Below are experts of layer 5 (counted from 0) of a mixture-of-experts language model. Rows are named router (the router's row for the expert), gate (a neuron's input weights, with its number), up (a neuron's input weights, with its number) and show model dimensions 0-159. Each number is 128 + 32 x the weight over its row's rms, rounded and kept within 0 to 255. Numbers have three digits each.
Before each expert's rows: "comes after" lists some tokens at least twice as common just before its tokens as in all text. This comes from a sample of Wikipedia text that the model never trained on. Tokens count by the router's weight.

# expert 7
comes after: " \"", " the", " (", " of", " a", " The"
router:112170105115140162062171189121100142138166077183060102119113191124072098099136118144162115115167139151096146098166165144106112158132128111117105153098152168141181089109141086122098093148116155136150122082093165106124180137146129166049112104156194110154104151110108152175110189173164092116180124114143128184114147119119124158114108084142131131096156138167147089125128158154086130153100116127169141145180111118092083091182204185103134176129129141107135138146121162120102124157137092
gate5:132145125156110126170186123127180117167157109138115112156153109088150092177171107153118153135057108120147137150044103092119075098165134095171159160096091131130169109154148171148130072115172135125121096094137097128129118157083167136167091123172112131161139121111096107133161143185093159157095192116069128117125126058124160193148121193132120097154145129068112115074151129144104091157144148150083118116085108157109122100107161151096100109107114129105111096126160183126144114182133135
up5:157137112178173108138175094089165168198110131154086129140135165103131175135142148140131106100113074117167091166048167181108201095065124143111124162173077113130133109171101137064171133160163138096086135132077111144157164123097118076168125171075076178210079095151174144131140124130086095120130152201151124136115111121133130138150098153135126162078150093163099135106139155121207148107161185112074140090120129098065117135108149124125107111081100148095126115132115104122155165132098095
gate6:126091196119121130125149097136123131064095102174101127094140105110162137171089139070157110160129195160110142068097139138079095088122132078114155107117100104170113117115134117116100124097074124130156104151103156124063095134166136097100126134102147148182124122151093144107074175160162140127167121159129126125119094137111170134114145193141132096097169185181129102093112156121096175100090112094178165157079197077151116151098127091056211134158200142080139194143148149117132133133161107
up6:141113109098119189129196130123134125151208084201105157119145090109165130069180143129128092142142144124130109107056123146104144154124172108112152146198116141087102088119174167148180116082150094074143160144107162157109087195128126106118074111096111128160177056174086138146099136135143121140168098148131111164145127130090127165111151130177145128083124143141122106201055169114139126141126124149158173108149118089129149150113188170071131154076114145119152153159167145106110102104139071
gate7:069117144073089099092163154152130195126125120067100137084172131112130170171121155154098083147099105162115140122097162136083168075144069130136169159132096153147082147081153102125093128105099111137146114179150113157144160083152112062082067140168157166146078132155146137198175170134126148154077159137130125099106147128189136119119174143159174133093097160006166107147086154162135104135116136091049162137058144108122138133192081108109087139146079100119145115138090086104138153128150182
up7:139157073130166119172115046174083142156090120123116163140134165140140133068139115211125118164134131154190112099164201098149171124087160174147195131192134103155108187108119138110116124143146130110147100145146155139121073170164154179097132055128093113098155129181157163102161111148144102075206090136076101143133165147181107121152135091107164095081160136097130158114159119149120104121130142111194120127139204158104087111087122127104106109069125197184130129130143087090145180091080123
gate8:108124145176057125106132161077114150152117122124151126113104078066122119109176150101158135115140125147134137084141127117151115089191101131160136121155156161106150141112174119161121135185120095153187110118126162095094082117121174144133132151124158116189093143106108139128138091088153093170173113119138111086133121166064093126104108154183151132077153084139120105133141126172087121174169148089111205172076105137137114175108114110128088117115131114072133148107115104180123168078119130
up8:110129134108116123137190093159135106170097193097087089071114125102104140123084114126119120064132168144134134180130181111089144094115097117194185105132110081161154150157102142127082144187166168143138152128143172147118143110104155133141159180125156172094092128164090110167167104100097087145077137128147137126209140148163158090103095116114083110141118209131135124121107110131125129063121203134101177159169127181170120126127164103166192137164100092094137151149151159162114092091108123
gate9:139092121139142142103122075095134089091134113157152106142169160093176123173156168115098101135167127171140139145110091155149133110175132141097131177155088193125171156149118047113119136172159123161143179116141075113117166128134113122166090095125066101078128095150199216127178136122143102128092109109092106127164125186166159215117038159158119143163083074130105136200128127200153167153126163112081078113161090137097140111083094157098184077143120134070159120108141135126164133131161136
up9:127135141112093141097119139127151156124127128189118157183226072067159119070192108110155124103136157114076130139111122173135122070159163119118153164122133195126106102110152037141111100144112225169079103203131123160137159071085118102069162139196159124131099145122159155170193158093142119133142168155100125117119089164140160179080121148177146151181129164118111113122088077174122122041132170121066169150152140096118176115091153107157123118163157064146085124128116146127166108089154140
gate10:070120195119100183097163148126122185206130203216176155163136127126118111115125098157133109065132115142129122154091119088160106178106092135083108114130152117135194114126122126064073116158066168146140128175089129102146156134114160153165102107167115049135136127062117135127107162160077100168155134162126084069075147126159153152151098115163125141114105105146115133163137161162116063178138160144169130156162144152166127107126099147058160135093151120110138095139200118082116095189181101
up10:139124122148085126168109110191150151135038134107156147177114111138127081156119106148143093113114107146087126134101160115150144176103173179151195081152098118144107164122150140163194100086142150115212078145144162083128130125145123179082107114109158154087114103105133113162129131164129095081180107058165137129154084106135159157109057202125148146082138159079181112114142135159095147103159084111117134076135135120114135122141095158122084134140155184159157125167055146110156139143136119
gate11:146162124125130112099185140161152101161119143125208066113151088082140141180178183103165135101128171168108091105121119108140112106084117134155175145082139149131100118116151120129133139131144158145086126143094118144149136125124133169153141143078085111198094058070080164147114126099128110130115177147131095139096083098177088108134113138124112106166130162155128124137137139160099130101090205117151115123125213099135074160143200114071168090111128168156095124114202112156081175166163105
up11:125123136142119106107087117114128132138106116147149134106106161081088136125113101146116181136119077119137129104096132116088185134135118115149117115132138052125089094203121092096171134142131148135159183145107100101084105134125118163146099107172075074137161115184169131065141133161170205146134107117121129091140123125100171118155126114112134124181142093107150142155171145111110140095143123187109087131120130156115074105122178148111112114077131106123098148125151202102168108103145175
gate12:086161175162042150147112174100154104113114120125130143150113141089101055171154079146077066160089148152095114096132131084184104169173123080110116140117130109163177151164132147141124136110119092202149144101171114131112148147172170124162132151193140094092105118128143144142082176245188131109199138153110111134104121154113153140148180102107166113051109139113191132104120120143070090082132126132129099120140090081142121083155148107059079090097095107087092145172053150112112143166102163
up12:134141168132152105134080130158139155137174106088145061149163117100086125136174103150166114119139106112173103169180191076165180136111045088144112039212170106135194176144073102094159122128135175167122133102156126115155100121151162153140131141174102154125097146097161155083117073157143093135087128125145084054125138121067138150108121091153100122127083140116124088122136167180108113112117147017121146197064109132141138130154127102116104151121138115134154140084133152114175111078085147
gate13:174199122141117112092147137168092133113093150094119148119107085138075134168177127130164122157109103130090151145120200161104161133099112121100144153121132199176163084112157183122091095131161160089169058093141153150117130143117164125163082187186104114114093143114132094124158126191096085127135150146129127120142093149158096162148093088172117083082120155120075133181101134145099124114079126088135068084165109129134174170115128109166124159175116084153118167104107120120170178153135124
up13:183150211143114158109172192104135107112133133135090077087095122096171145125140162154181108181148112099120159065119112128139103147115125181087069150153131094093170120153117102060132114147080117085101088187147084080125134106082114085168130133169119146089152120151145118092124146146106194106165150122071123163148152149160133139161055100117105123126123114129132127156105153171079103128104152114104098092117113126126124091115100083136133099128074146078151076136150072141117198142077115
gate14:125130123113132110072193129187110065105196162128130121079112098127072168118157109143155168103110128107158174168152124151076128124116123097112161114094177137152127090173121117151108164062137163141077135076148167175136163153073141165140123099145130116144108133100118080141097140159109243117093171122129085186131125096143080157112096120143138140114112176083077095100144198128129130066103152085143138166133136190094115127094162103170123138073133123122105122105125161099124177162122148
up14:149213099095127192134136095135118145100127150079110164112121132134098118115169190170154182116094117138156150132113139099129126122109097106125123076114162123174125055189171124128117198134139130134177166073142125142107132101126149126189146093099111136116130081057145166089126127100107102160183123176113132180107128140077174078156133152155129149133156151133111096194073153071092148114161095088072131112121095095141168115114128070185080155156133128153127141098063168156154139183130106

# expert 15
comes after: "201", " in", "202", "200", " the", "199"
router:117128122112051121069071122101094086140101203107188142160188113146169101151125121209119085172157133093133102097137112103118108110157103112141096112065120110178146085107135140118148148111090093128150140139187077139096134089121117135166145130141109146097155130123134099104160132116137139103168107136115118099100129141149115125146154154160195156075147064086126123143151098144135182170098123122117145117126158095144156153141132145089156111079123122171175117145093153145176147036128077
gate6:139104146058136138149116138085164072146120082143171135103149142116143119140156124123190097146214186136099099133082188135109104120177125121109121125080182172183088121121185185164098185152152066121164132150134044157141132124130144157124131117149167174127149137111089152135111112102111142182192114079109161118110171115138140167156097101116140065123142176135143172104122127185123174082116117142098138122098152141131145072099123165118186118108060142127161136130123103123129141062135099
up6:161099149116077162135137083115128139117132125154158142149135154174135112161165105075087197179127116114145144108192076114148159138144146092135138144158111055069165124132118131104102141134096145142177157098139159105123143145094139109121150116096156107120090108133110094143154115158119115164114058149098116085174097139084141124109158161113089121144106103122120136119140088094155038122133113111130152169137129149150091221064141144076101106143109096112163102095149105017146128128083172
gate7:101113123139056156168064090120149128130093096137108151136145157113112132172131102167149117167087160115120126082159096173114138130143089133130147137196091144199096168128104123169086094097093158157097112100129115151188106119136112136101150139147119087126143142199129185123181093089190157034142124138165164141209125163097169133116132100141133152117114154145140104111115143183170152068086174150134084150172145068169111125100120096099095124141179046190122161104074136091109185112127085
up7:126117111168101083131150121091157169169113085130167110127150101100180083121114146094158113109103082189098173055102123204123133074142146126122150099152119098155171184080121108148099155187119128078144209089199125129099072055124110138181076091163076109160183101102179083121092118142137078118160148142157110086178114117071166149082112048122126131152108123099117095100178158101151141089099144115140108095144065175188189143120070098123163172147146144095081111161163143101160068180091164
gate8:130118149124062109182158155108144124092141126079163117114167124122108131142170115176107155138141168079095101166127103132143187103110118168113114149099171160115103143115177158064076169099133124148123127135098152184142104095151102128116157146145119131132142142100114050164079129180066167130084137149113075136077091067184134148113145168153180050079045132104114171108084145223104104169131100089152201144065090096190154151139106163101085116166088098157093131095154096112155123104129133
up8:109137123120149167125167147061142117139109061089139072148144151122161087126164158072186132162135137084114128151146162131127112126119139127155170114142166102110115157155137077147137091171181090085174148115156115139171146094156104070172183111202101080129083099155179146106082128141095157073052095165113092141138091120095110086132128056134132130128112166088136113116124129141142090140156135120081171120117108133128175076109107079110122163146110186136087177140141082149148129101091150
gate9:180100112126067118118109151111109106141179097116175066157140114098156164190131076153221139193071089178130127172186131112098090121127122113187127123112149122096143100131088144107089199131123097154137181168169141127141152083128102200117167082142081161133112107154143163161099127036147048095129029126136131132115142153136124165148141098120153164119119149104108122074136141122172131124146103080133132153109151127141148178133187132071137080056113118095135132129181094168143115130135104
up9:120112208144098124139146174150089144138132126104153089096098123138108165166157130138106143150133123111105112178148172114098118153158130149114171137129111128091150095138111153131081140121172077105168128124128090162115139135150130146159094141156147191086163105149124121079111132126117127106103139075167144130116183118138113143140095176083123154145163106086060085089100162106086162140133109127144117185161119087093089083078140102134113116128141162119202162154150072098080099121134062
gate10:092164087111177163128128112094105134110131124129111141108096168140126158107165145183146164120070098169126074191094131120121158066089143104143109089056122130161140100098157112139112143093120130114108134142132140145065081111123116114153128164103120179144129036124120112147068165100122189122186133154112139145153140093158076149110167104104078151098123099094104197117120114115163144114155130146124153096065066127179131148157146111121131128085133078169125162118137173185180194121107117
up10:136098113085115091102144152148104153133146163048113098094114121125110154098098132100094089111073145109157086153153153182154114121135156124151137195129126140186106146137119142129104159124138118155062165113150134141155141105199133181135138105059159071180111201119126166135078111180112119132222129108100123115101124115144152200125107124101107125163164131150076128065115118121150123104126097108150138091166145154141090101130111068154180147156110117128039120103095160156138126097146153
gate11:056081103101141140077172131130126111180120146140125080167135148078129154139125122138093146159088072199089130156125139111145136129238152128081114165125159135126042172136149133159126157060160138121127166136107124129144164064174144145144107133098099067137084066077115076115164114164096079111127091115151125154118137159120163142160161107132159132089097088125107148114187123147133158127176085180128150122146125156189161171132134124133150113113118140172111136174170115194084118130130068
up11:170125125097120165120133097086121157135106198226111170107184103150147117165112144192166125142127177169092081087120140164132163139074083135077163073136124145158119118104141176152134166114092157114147090094142129097112115085074151122120078129167137145046124126173136173123119167169155109107133076102151164098116142090153083122216099073138089115048153142128126170131090117088082155045138101143132128134137159067189144153140126108132086115143102083128175162140119114092133148137131090
gate12:068084155101136152153074119123119098126131129108144069077107112057139158175143074089124178159133144144138153149134111128067137143143089118143075066065190141097172155092138128175102130122142136093085064111194158164140108161068102145094214150152087118165193169108128153122086172106118063140173093101092128152142117137121111097128124157193161091111129170098163138193168144141138137081114192064109160093088107122147147141170131097052135128154154116197113162120171136096109131106146131
up12:161129130143196171091102181130124136132155142175149151116064155132166155125111139111147126174147155126111158102098137185078164160181080124168168114128104152109088134136209097137083174142130113138106135135137175125127090137171152189119166153099139112135154140132104109125138132130118110093128104161129149140064135159156113154106054175143103046151100112176090092146142115076101198121132153118100156139080144155122184120146156076052114113152133154143114131078125192112125111080127137
gate13:180138128088065093055152156206114129107081171121129120116189106143117109076133085118137130129118163108190102128125147099128137157103086126142148152086149133088162164127116160142102056116150158109115159170116131136133132099133136105132053082180134186175048119157115133167140134129101091116125110162075167156185107176165141132157121071089074184141133156143131123107115122179139113080095095112106127166131085160161156142128225120115184133152056112101139118071102155178119164089160144
up13:135119125105073113083081148149149097198124164131144149107135100176097119071155080077120139148080172141130145130106100129142112109157108143128120168134176100169136100121083136092171118119139075131187142121116120052094112122148147072099177130167120104080114119162094134117158107075120110162102107161170127150099136152135113127161168125079111165103084074127125114178153142142097171147204089153117162128094103144139163118131176155118180152128146090141152122175098117156157111155161121
gate14:162093127147120119104099055090122132116136155147118078144136128107179093185138135079136089176160124100124193162175125196137124133162102022140131128069107075122156121154084109154141094146157102108125101088146117139102125066135154137153135174131116149166078086098190128104074162147108100146107108170119109128133143138180134124164112168117132072116140132103155154130132165211190245159155191120106132148168094090117096142121125120105086076077091111138111083106112157163055107083124117
up14:177149191152160122089115118079124121097123072092158116127103147104132118109123160125195072142160026183118152105125091088100094153154120155119191125143089058113143122094110172149136127097136073099164136065120071147061141134148167143089154118106129123167094119113179100111133166141136115179102104122065111129147175140111053151154085107113120187081101163162103190109101176152157124153116108105141111107131096118107119127089109125102087106098129167143099078189188121155111128126105138
gate15:128127131138132118136137171121101140057160121196085092180076122133169125056177187122167141114080148117086096138133118095068112110142088112097075113058080159124098233149132109166156127183118057181111109180183099121096132168124100103145104155089091160112133110178194149133127134148166076140136114148084145147127168132165148099128192131121193159155183110075158106112164145112121127140096136138103138128123115116155164132071103118084078094106079129139157147100143124153107091163133086
up15:087140067134123160183134135147125106088063140176028064103082059150139134107179131156160152114115132137146088163106167135118096136133154140085140070142138160108182104134172121107141163142073122133081126174154158131118114078150106071156162152101086115156126166075172101197111108144114110114148118098100162138090107106138151119069117054124144093155167113058144105118113115170114143161114152147079107159097151120189121125098171116105077077146102143235161150183107088146132093176128116

# expert 14
comes after: " |", "|", ";", " in", ":", " March"
router:135174111184063069158191151163148082099144098102190159120140150154132124082150120090086121055155188134158125094079099129131069139093163095121087195100133081144136149132112131161164129119141074164138075179088206087130142075115073117154169189112140099192101143100130139074129156083151122096147090080132129168149174194150136132109158130079095133099119159121106175070103184134121131120139087087147065087112134111096151140072127154116067158119145156126162186185109084146126172173121125
gate3:177155174154116130136071127175134153100094079062103192109137128111116121110178149079116071119114125088089138071154097145130122128092106164150114186113124120108154087171128136134193122150101092151111095125114104173143174093133081125148118122155137143164100144087127099153119127202105159080084148130180146163169148110115043108091085084197178187098113197094164113118154133117186125118153147053099100070107056151120168179116181160124159127062132152158140106138175155126124113137130131
up3:133101141115104152174094111082138147145052126105117146144171128143133161153172145145084094082142201151075090074117173160141136106151089129138098174118075151107110113159182128110089138153105122105125150152113115116132163108186132142135164100165145123111104114097153084159125145125131117175094128073177153116123134112172114134119074124189141131094151165113171100143173147066165164065151127100132089100105111130155171145122133104056118122068144141140162102101178143170119141113082122
gate4:110111133114080162094150125119095132106136159139176098065126055130098147087178044126155142147168117115077147119094135151178157160118126105091054199053168131116155120120141117115136143139099119158146066108162160112151113160104196105100104140152110066137147095100122148120044125079099176118145146133109069181109128125116122137160181159175192171130139170142119133131105125192121170152070172085169149152112066155147189092132123106112075114064107171090161155095168118134127130093099109
up4:123103162180135131119118174129084092105163137140135121122117089163130124156198150075184101148104155093074127158096173135166118168145143151139145159137085158126155088103071052112105100126139151130180192087080113100120119087122171098096102133130148096111110144136090107128116123130074149127088072111124089072126148098101112148115140160129166113070080135140158141124069131107133082153152202153174111173144112116164077156133116182167102104103093160093118090099093138106094112191074138
gate5:204183133161135126062082108167106087115136101151135152108100193155148177112095131087161152105154059122110103128063090136160114141158178119169091132121133117146117126118111082103147138175125151143155083083085131087151116145163139112127119104159136119151109140117133163097094134134081104150080140166111064114128170096146053136155109081106096166185155154205127169098143109078110208215151111139119073138138095139092107125155097193193121104129144108077145185115094147097087141178131126
up5:146103102121119115147180123137170172088163140152148140135160133147129129153134125098117117140075218148134089110180070077065140111139174168149144088158109099118200119128099172090152111137120117100100124205137078154145106131154110106134144139138142094155140116123115127201120117151157114168100113147148092162152131137145129079100136149140131182093152170099121104165137147149146086072195144078127071118095140168151107078124137112020156142047070116124151108108135172115111132164112108
gate6:181109133117105117148126113140169095192125102136161124147102171141103131148179149101100110125153135162115092107115152123081139120102094134166124137072092080152137097113163179128150079137097113060172123084068129118150108098156139098160148152126118142147139174098124093140138105123151116139120137130159144120090153120178105072138112220208174169120142095088159119121147130101117148093171100135158053083112088095156168103119136127061111103086156150108115105121143076170146089128082098
up6:151128059132102097152109174160121116133109096139145056111128165115127093121141145105095163120141142075135106134125126141093142105129101131135125157075086064227200130107116147098188124104138109105136156134078147089105145097188152065090139173159124165167126089128105109141108104100163120154080093118148138085116137110229106094142089134172136107175093126085197117127150124154061116115155146118119110120160149159122164095156136170096147092067118134059105087152137151173149080150114098
gate7:125096129140105124114194091118117134085137110103119149147194147093164066104153147129117103086107125130143157089120175111096127193103088098120097114133137178104173111161208146107127093143072115111221158128076160150136149091118137104142146157142095077141111128121111183172096137144108121131153107128138166169087111133124180146164176151102155109170123070147134086126108128145109087048121157140130055109143190119137131123118096107132142150134112123106150122137180146147148160107081138
up7:158129242081175138146103091124040138148167067115147112120097107131156108133094126102104071145146098141125189154129096131143097165118153166131147087102139117161055121085126118142134139193161163097038086108168124131181122168127125059121111116137131141132152142131110113091081117095174141160103143130195096133167156102121118170088045106182128128139155143096122157096132190161101068190144120155112226130132116123065194125102155111130146138138132126143098106131158151099102131152172121
gate8:136103221165039099214119063094127099056115109119128137160167153139105129160147110159108118166116135140151123129173103088066132150137106028100143155138076094142098079148153130117143151104113133149124133123102108161089207068184139125104136144155095091124113123154129090096109107080077142138101185078208100164131073091196115109173156104139144123139138102144162177160092125102140069092161112151147088108211130157151117117157095115129140102139130112070169099142134100156111102179145133
up8:134176121109165173117124132099138104161149137098120145106117117162148127062090158079120081125180131095093133098122119086145068128096120129068183133083131177069062152075117190117147117119154118102229161161128089144068149182101119139129101099103139108140147114103107098109185109126137119108116162132182136139126146129162118089181165137143108073069061151121146094059176167140151092049086157168161142129119125140121142150131143120128133129143110158084140111124153092180135154158179044
gate9:130126121062120099130184112078144055164072155177135139174103154107130145125174109144067136123143110093174174077128117101092139127079099117157161137122075123163171168117130130157133142167112093153186135217123144106113182125147132107184194204196146159196094095124194080112138086137151142102111110140142176144097139142154103116090103146126125142112157106125154138126132121128096124121152105173094135072159146185134119126156126145140107097089101112142115045097147121153136109167136066
up9:078132066162086227100125117137129172105148152075066107149174124143123109143131134149177085131134178172121109127085141084040121110111125132102153135119155149117072081129094088122141142062182096149200104153086114165190159161110123167121095092124087148140180134115137144152106094106183099167071120148125097137143144088087137099114172123141143129149142157137140111136122099120126123115085167093102130143139135049144109116097131112129082148134118156104197191091138138084196154063124131
gate10:179109143168163114127110206164082125142167113174157164142121071112124153108191126096145103153141123142100128077097091146098133120124123080147064132091102108071173115113154115123145086155121116131081145125122129145161177150132115156134135159105137166169193138132115086102138151115166102143163135136125140143109140152041150130100172138163141125136115107141177132187121086156112094148148113089110109124113073159117158051153073207114078138094120186178196158121096108144089061154130107
up10:106119101074153134099122084118132163118134165179098125092167096145134150117111174119117173096093142145150110160168124138183097096131081178157161167143139079142097189099114193168118166132133153083156150111158175144087105171086191076089132146114149165116141082121078079099155112138126148144136125053120082119123173089167126113162125105075097088090106134102125143125164097195038138143129105153097082129092184108155103099136157087168160172138195089103113146147120133188136195102150174
gate11:068139128155169139169144099094117164174141091123077131135187152132173152117197161141174154088133182130133149137117151048111113093105102119137158118118147137116105122109105122103138106159108118130122146090109172105183106131144123114102117123126166130100103146118179076102195096142120049152095156141164091056135174117086097113153130101134127155136107107146174156099140128150125130131194121165120092149071111124134134179117137140093158152095144164170155100037142133177137143095138056
up11:154161143161105183078098140127120176112150127152109143128105114113079146087045135171084151136160093164105128168169091186175087164090081120127180163138184148107166149081091114144144193142179126154110119126124086148130127186060115142133134082155137150121148113120063184095085097121128180123142133116083099060142086119099153140130101085127113064125087155127068076136119160151119113133044114100131202089094123089101153155158158112130143143183106120131096149193117116125148111177175195
gate12:108098146108101111098096176135113213117120166124176133114073139128153121046149136125168161132129113123131140127084191143141098070178144162157154096123155070110123160156181169132091149124144123138154135085134136169177169152104065106071098148166101133168140141102098100167125175113143108161135111128109169112177065168105136136155103140092128161167105172147116138072142123111090174172124120133126161120170095088121143112096170112113135111171133134112081191087095161141158128083094122
up12:147148149108166200185097129169113157159141135150128141133109106155069100101150145139177106117136156115052071155080169114095105058118164178195071136135114128142109126171173143065136131123180076149187109116171130166141134080138173105099139097144166127137097125163133170178192141110145115114054143097125125101133112172104101154118085101094128116078216207126129145131088112078129178119118145121189143081139102127138094068071170151110130105100130095115186154113154124052169117094059152

# expert 16
comes after: " |", "==", "|", "-", "===", "\n\n"
router:115111122161168119184089186124132135167127096078129116105120192099182106147199115060149140126123091176199087178158094120115111155059078090120066127147128113105135155115069114093125145195091123176146122062093123131124146146111118117119114115131144150103150123112145123157089126116082128075117067157159140113139178060098125160062171122163093134157143108104152195131132091148175159141092129130138116185117103117141128134144101146099159140112200094065056082135136162113120149141126159
gate5:117095124116123108194145166116128075103188113100181158114100116116118114161157104109156118098169179128093147158121203093139143127084138139129103148110143165145070104123143128061152129161096168185115135110132111095138063107040108136091139160104069122156099103131126183175118090122136110108118125149097118104121200077069120143140140169101122157063060142130102086146153167218131113178102112101133126134120160129145075116114141179089104101152099141156160102138090156137146090155142099
up5:106100107127084167160179147093082151144060133148151087173135123056068161144163168155129098180165204153113139134189167138157154093109137134144091142117093130143096163137177155133090134104090186175094193125118160118146108209098163122084106102120117128154066073112142116098119107151085125101133111143108095123101137157094097101117163121135138155122125109128094097161132080157117118094140128177160128198141125081172073161126077122107093143131138121101123149072091109130122125097141102
gate6:126159145137060114129148069120121075086117110107070120117187096114076138100154093169138164153061124101168126112153135167168071181106145129144099114132172129204118124131139095104099078125156143101107174158144153096114101106114091113133093132072100172074082087151101164116095122153127130151165136085150171176186131136119164121112201155155165113161150157123162168121168083147112134100163115109106155116174086101110079105124149117113134129092128085100133090106146086084155084124134115
up6:135128126132147176161062169125106145129185158150168093112116105128140045119090119136082122109149109094120075163172110146156110131136060174151066154091129127165130137187129161169107101114111120129147134057115134111093079154122072173097149158159104140160155106163159120100154121085144152162108117162171123106116155094102069142131083126147162188072139093098102113075185117113130138088183159091120169179128174113105142106105089090098129075120051096182147104136099126132120089127062116
gate7:100103161106095083176173178093130132109157098115084154175154168119144146197140127109128129091137131159056160146150117072130121075144074150151131154093095112129148105149087099069114124175107168149134126150169178100162128099092119079128177134091084123101064130140130134116120084127128088096156173161121116188137192135100123146097064093130097171131037106191107103168071170204127168153147112121151138111161164146161126145136103100149116101136074065181149095133107134163135153162089147
up7:128137097146094122138150091143103130105166171128136162135124062115159071181078138171112105173191101077155105094137131117129143168182152117180130054192098123097175119127136149138144090100129081153138097107154130112153172152154125129143195191177150134111084145068109137103095142158107112130094128142124172104121120087220109078116113129104117128131144154133160165171139096130106158160188140137100095128111127142143144167146122116154102152148080159088057094127138082097163156162087107
gate8:163113135084075055128141141110133108138157129105123192103148163155121118136127141136083098140184092172125133195187118159142202142100126147158105152123188078200179143102138139134140139164147110116105081093128109154110085130056132132168115140115133122133068086123182143148182108112106134071141074173155101112158164095178106091111148183115153112069124170097133129107130180181161160132154145142106103139134118134095107123107111168041099085118153105119140067105096110144083173088146109
up8:110163174108111109104136117090200125115156150134106107118194141099146140106133179121089131135137110135191117129154107173103119169118120189096120110133149123153077172133134146107111188116078100156165135116136096141159145100165099129092129086152106147161121130147119106134193116073031158086197073162120123123106155123121144068147104150067149069177091150130118090167117069132155116117118117187072131149104104066182139098153092085060135096157065135105131142135103090140153063114155116
gate9:112085155175126106173122161103088136110141116115156103115041086095160112204160144078134113120137062169117142138135117109197152143158111108128127105157072155140112146150080124090089180150068136172089159122071142155136152125144132102087112087193150130107140124135109145140100165137107110046077119098128098068119116119175158140079175140124198127102104134193140120127100141179072152153107100114098168175156173125139112158165121133086169092138121124094141131096108070113112151125155134
up9:125113141133102201099147122078059125108014133100138170123123121159177098109110102153058087094124132123150150097178142123115136175180068099180101112137144156103113133126095132149089079131102184151160167105118177136110172077075098144185131112131121129126113110122111132139159101112114120119093168142113084113089122109134157127124152082207076151125129158077116150055148152090102128162150171087156141178117151155110183098127123120080049099116129119171109157137046148079123118112107112
gate10:131151088130122173199117136114096091148104148112159155108106147159081133101169110123139123191101128128144166066118070115059118146128094139100126166115140125114159132118099135093103110104144097177131154120132168174175083116120155127130158155169074169073126158182120132169177120127176057093120141070131139083121177111141097110133117119119129152136167126140093198121092067151091166078092179085086066142120123121076160132101131090064141090105149210108100136121114121075155127163156077
up10:158109150156143117131090109124197142165133101086068152086154147134145102085116135130159126090079115146148101132125167128108123079093099133140071126154145153080109127121133070065157085150078138117122084109121166127161104080156084189186083157156113102133108168150125115147135091177096148186105115129088136050084168138138155105167100115163103098137164126103117100080094085143114108119085178114070132071141037121151118135126153028171183148070142136131095138089146154139099154075136058
gate11:116170121100069115135111179105108137082158112138080151166071149167171087092136169093154152117119107127071060088124140132111117170154153160143119129086202087117092114100182071099110121097157148124040146100163116116116078112166135103087059175144137169112120118196157127161152065111099123107083103151113157140123148079092132138122146141156151184183147155124103144094153117202136105122100099094196090088099134129189139132102140144085129108150145129126106116130157094174142136123130114
up11:101124125128188168152074107149117166155100120155075127105109160152121110115107166175150137119111132080099092144120158203122085155128161122166132140087139095133095154151098159136091120179168223087093156166105088105150119163125147086205117168133125093164105137134084121194032154071145136110133138066167094133133169080135119233089155178150122141084133091108098094112160177126165157159138100167091135160144082083087130075155171102141082151105135088147135162142139112106101149126116088
gate12:107131154129091154158092125088153160144132090180119148115115139076107166116168128134161137164185174114112097128066147133152084087140045109120163113124152168084164172078209112058073161116176201181147133108122147145111089139125074186129138145143121132109134110117131119166098145134145098102174113116128139154071096120151177157123094129130156163093126071069117088142119135213123122140168137095108066049160039137121112093150118145110160110176135087111106066132123117146107153114154164
up12:115090113121075144170138133104125119111175117127068144115194135110153174162068094073092158145141149096184105168110178128116052069104105057131079148166114133120189159080086143108118109104169144166155156161120177165129132154146096115113112119182147119142123142125095103117062110086107152159120189085127114136094079180186117163133162148144105091111151135153128171136126125167166098155132121116103101161168097115118116159157142056142028083107141105080121111124147129118155096105160060
gate13:116126157081115060105096131119128145112110146116169099059145207117140111114161123087146144190119118154120141112112130129174182138111088123190100084168123176164139157152094109118127187182057102101136151148077121203161051142108148047154144124087096211099093136154180162166125161138091073189129150126101212141101117143084129126061157151200139150144145165126165118163121134170175171105114059096131154145106123081143178164083126132095168112174059083072116133095138150103107131088152089
up13:152073113112127059114109113093069131137132206153099067158125145162139151170148105131121115124122125190080098127115133119147180075092130117127182162142089107144158175125086160154137172114194154139114097152115116044134181128113173134150119138130133086123093135122085164144167154152097171086149111121096108130138152056071140087135163159116161125135053085144115156217149206112112167116107160136122113155130101141212114081167127162101140096183115186101107101102136152121125101176130140
gate14:157093123090155173122140144139110123110133129099128132164147110087131098108158128127121123183191090138138096132092153174136160132120124115101118144169158055127149184116118137134137140126124130173158080132054128088185111133080108130152132126143095130182158197105122120154062049163141107123121123130167162117102210090170067210110138137155176125123059149148110044134127124147095141096149150044135091123121108113146135090111129185111228106137114122110110113107141165192088153071119122
up14:181130179128134141166175112105149108174186139143139040157121194130154116090096181138125091100113146105092108110186110116134084181126121122127094119153122124111139150104131116099104147112140081163149089141125102108186049141128096146152119171095100150058126171166145155154173112071070147163124127109134142061061147096162125116175084156121125124099115076114118094128090098131114150143108122161128180105168117148147121173145073123156112195146162097134153146143185103130132124195156103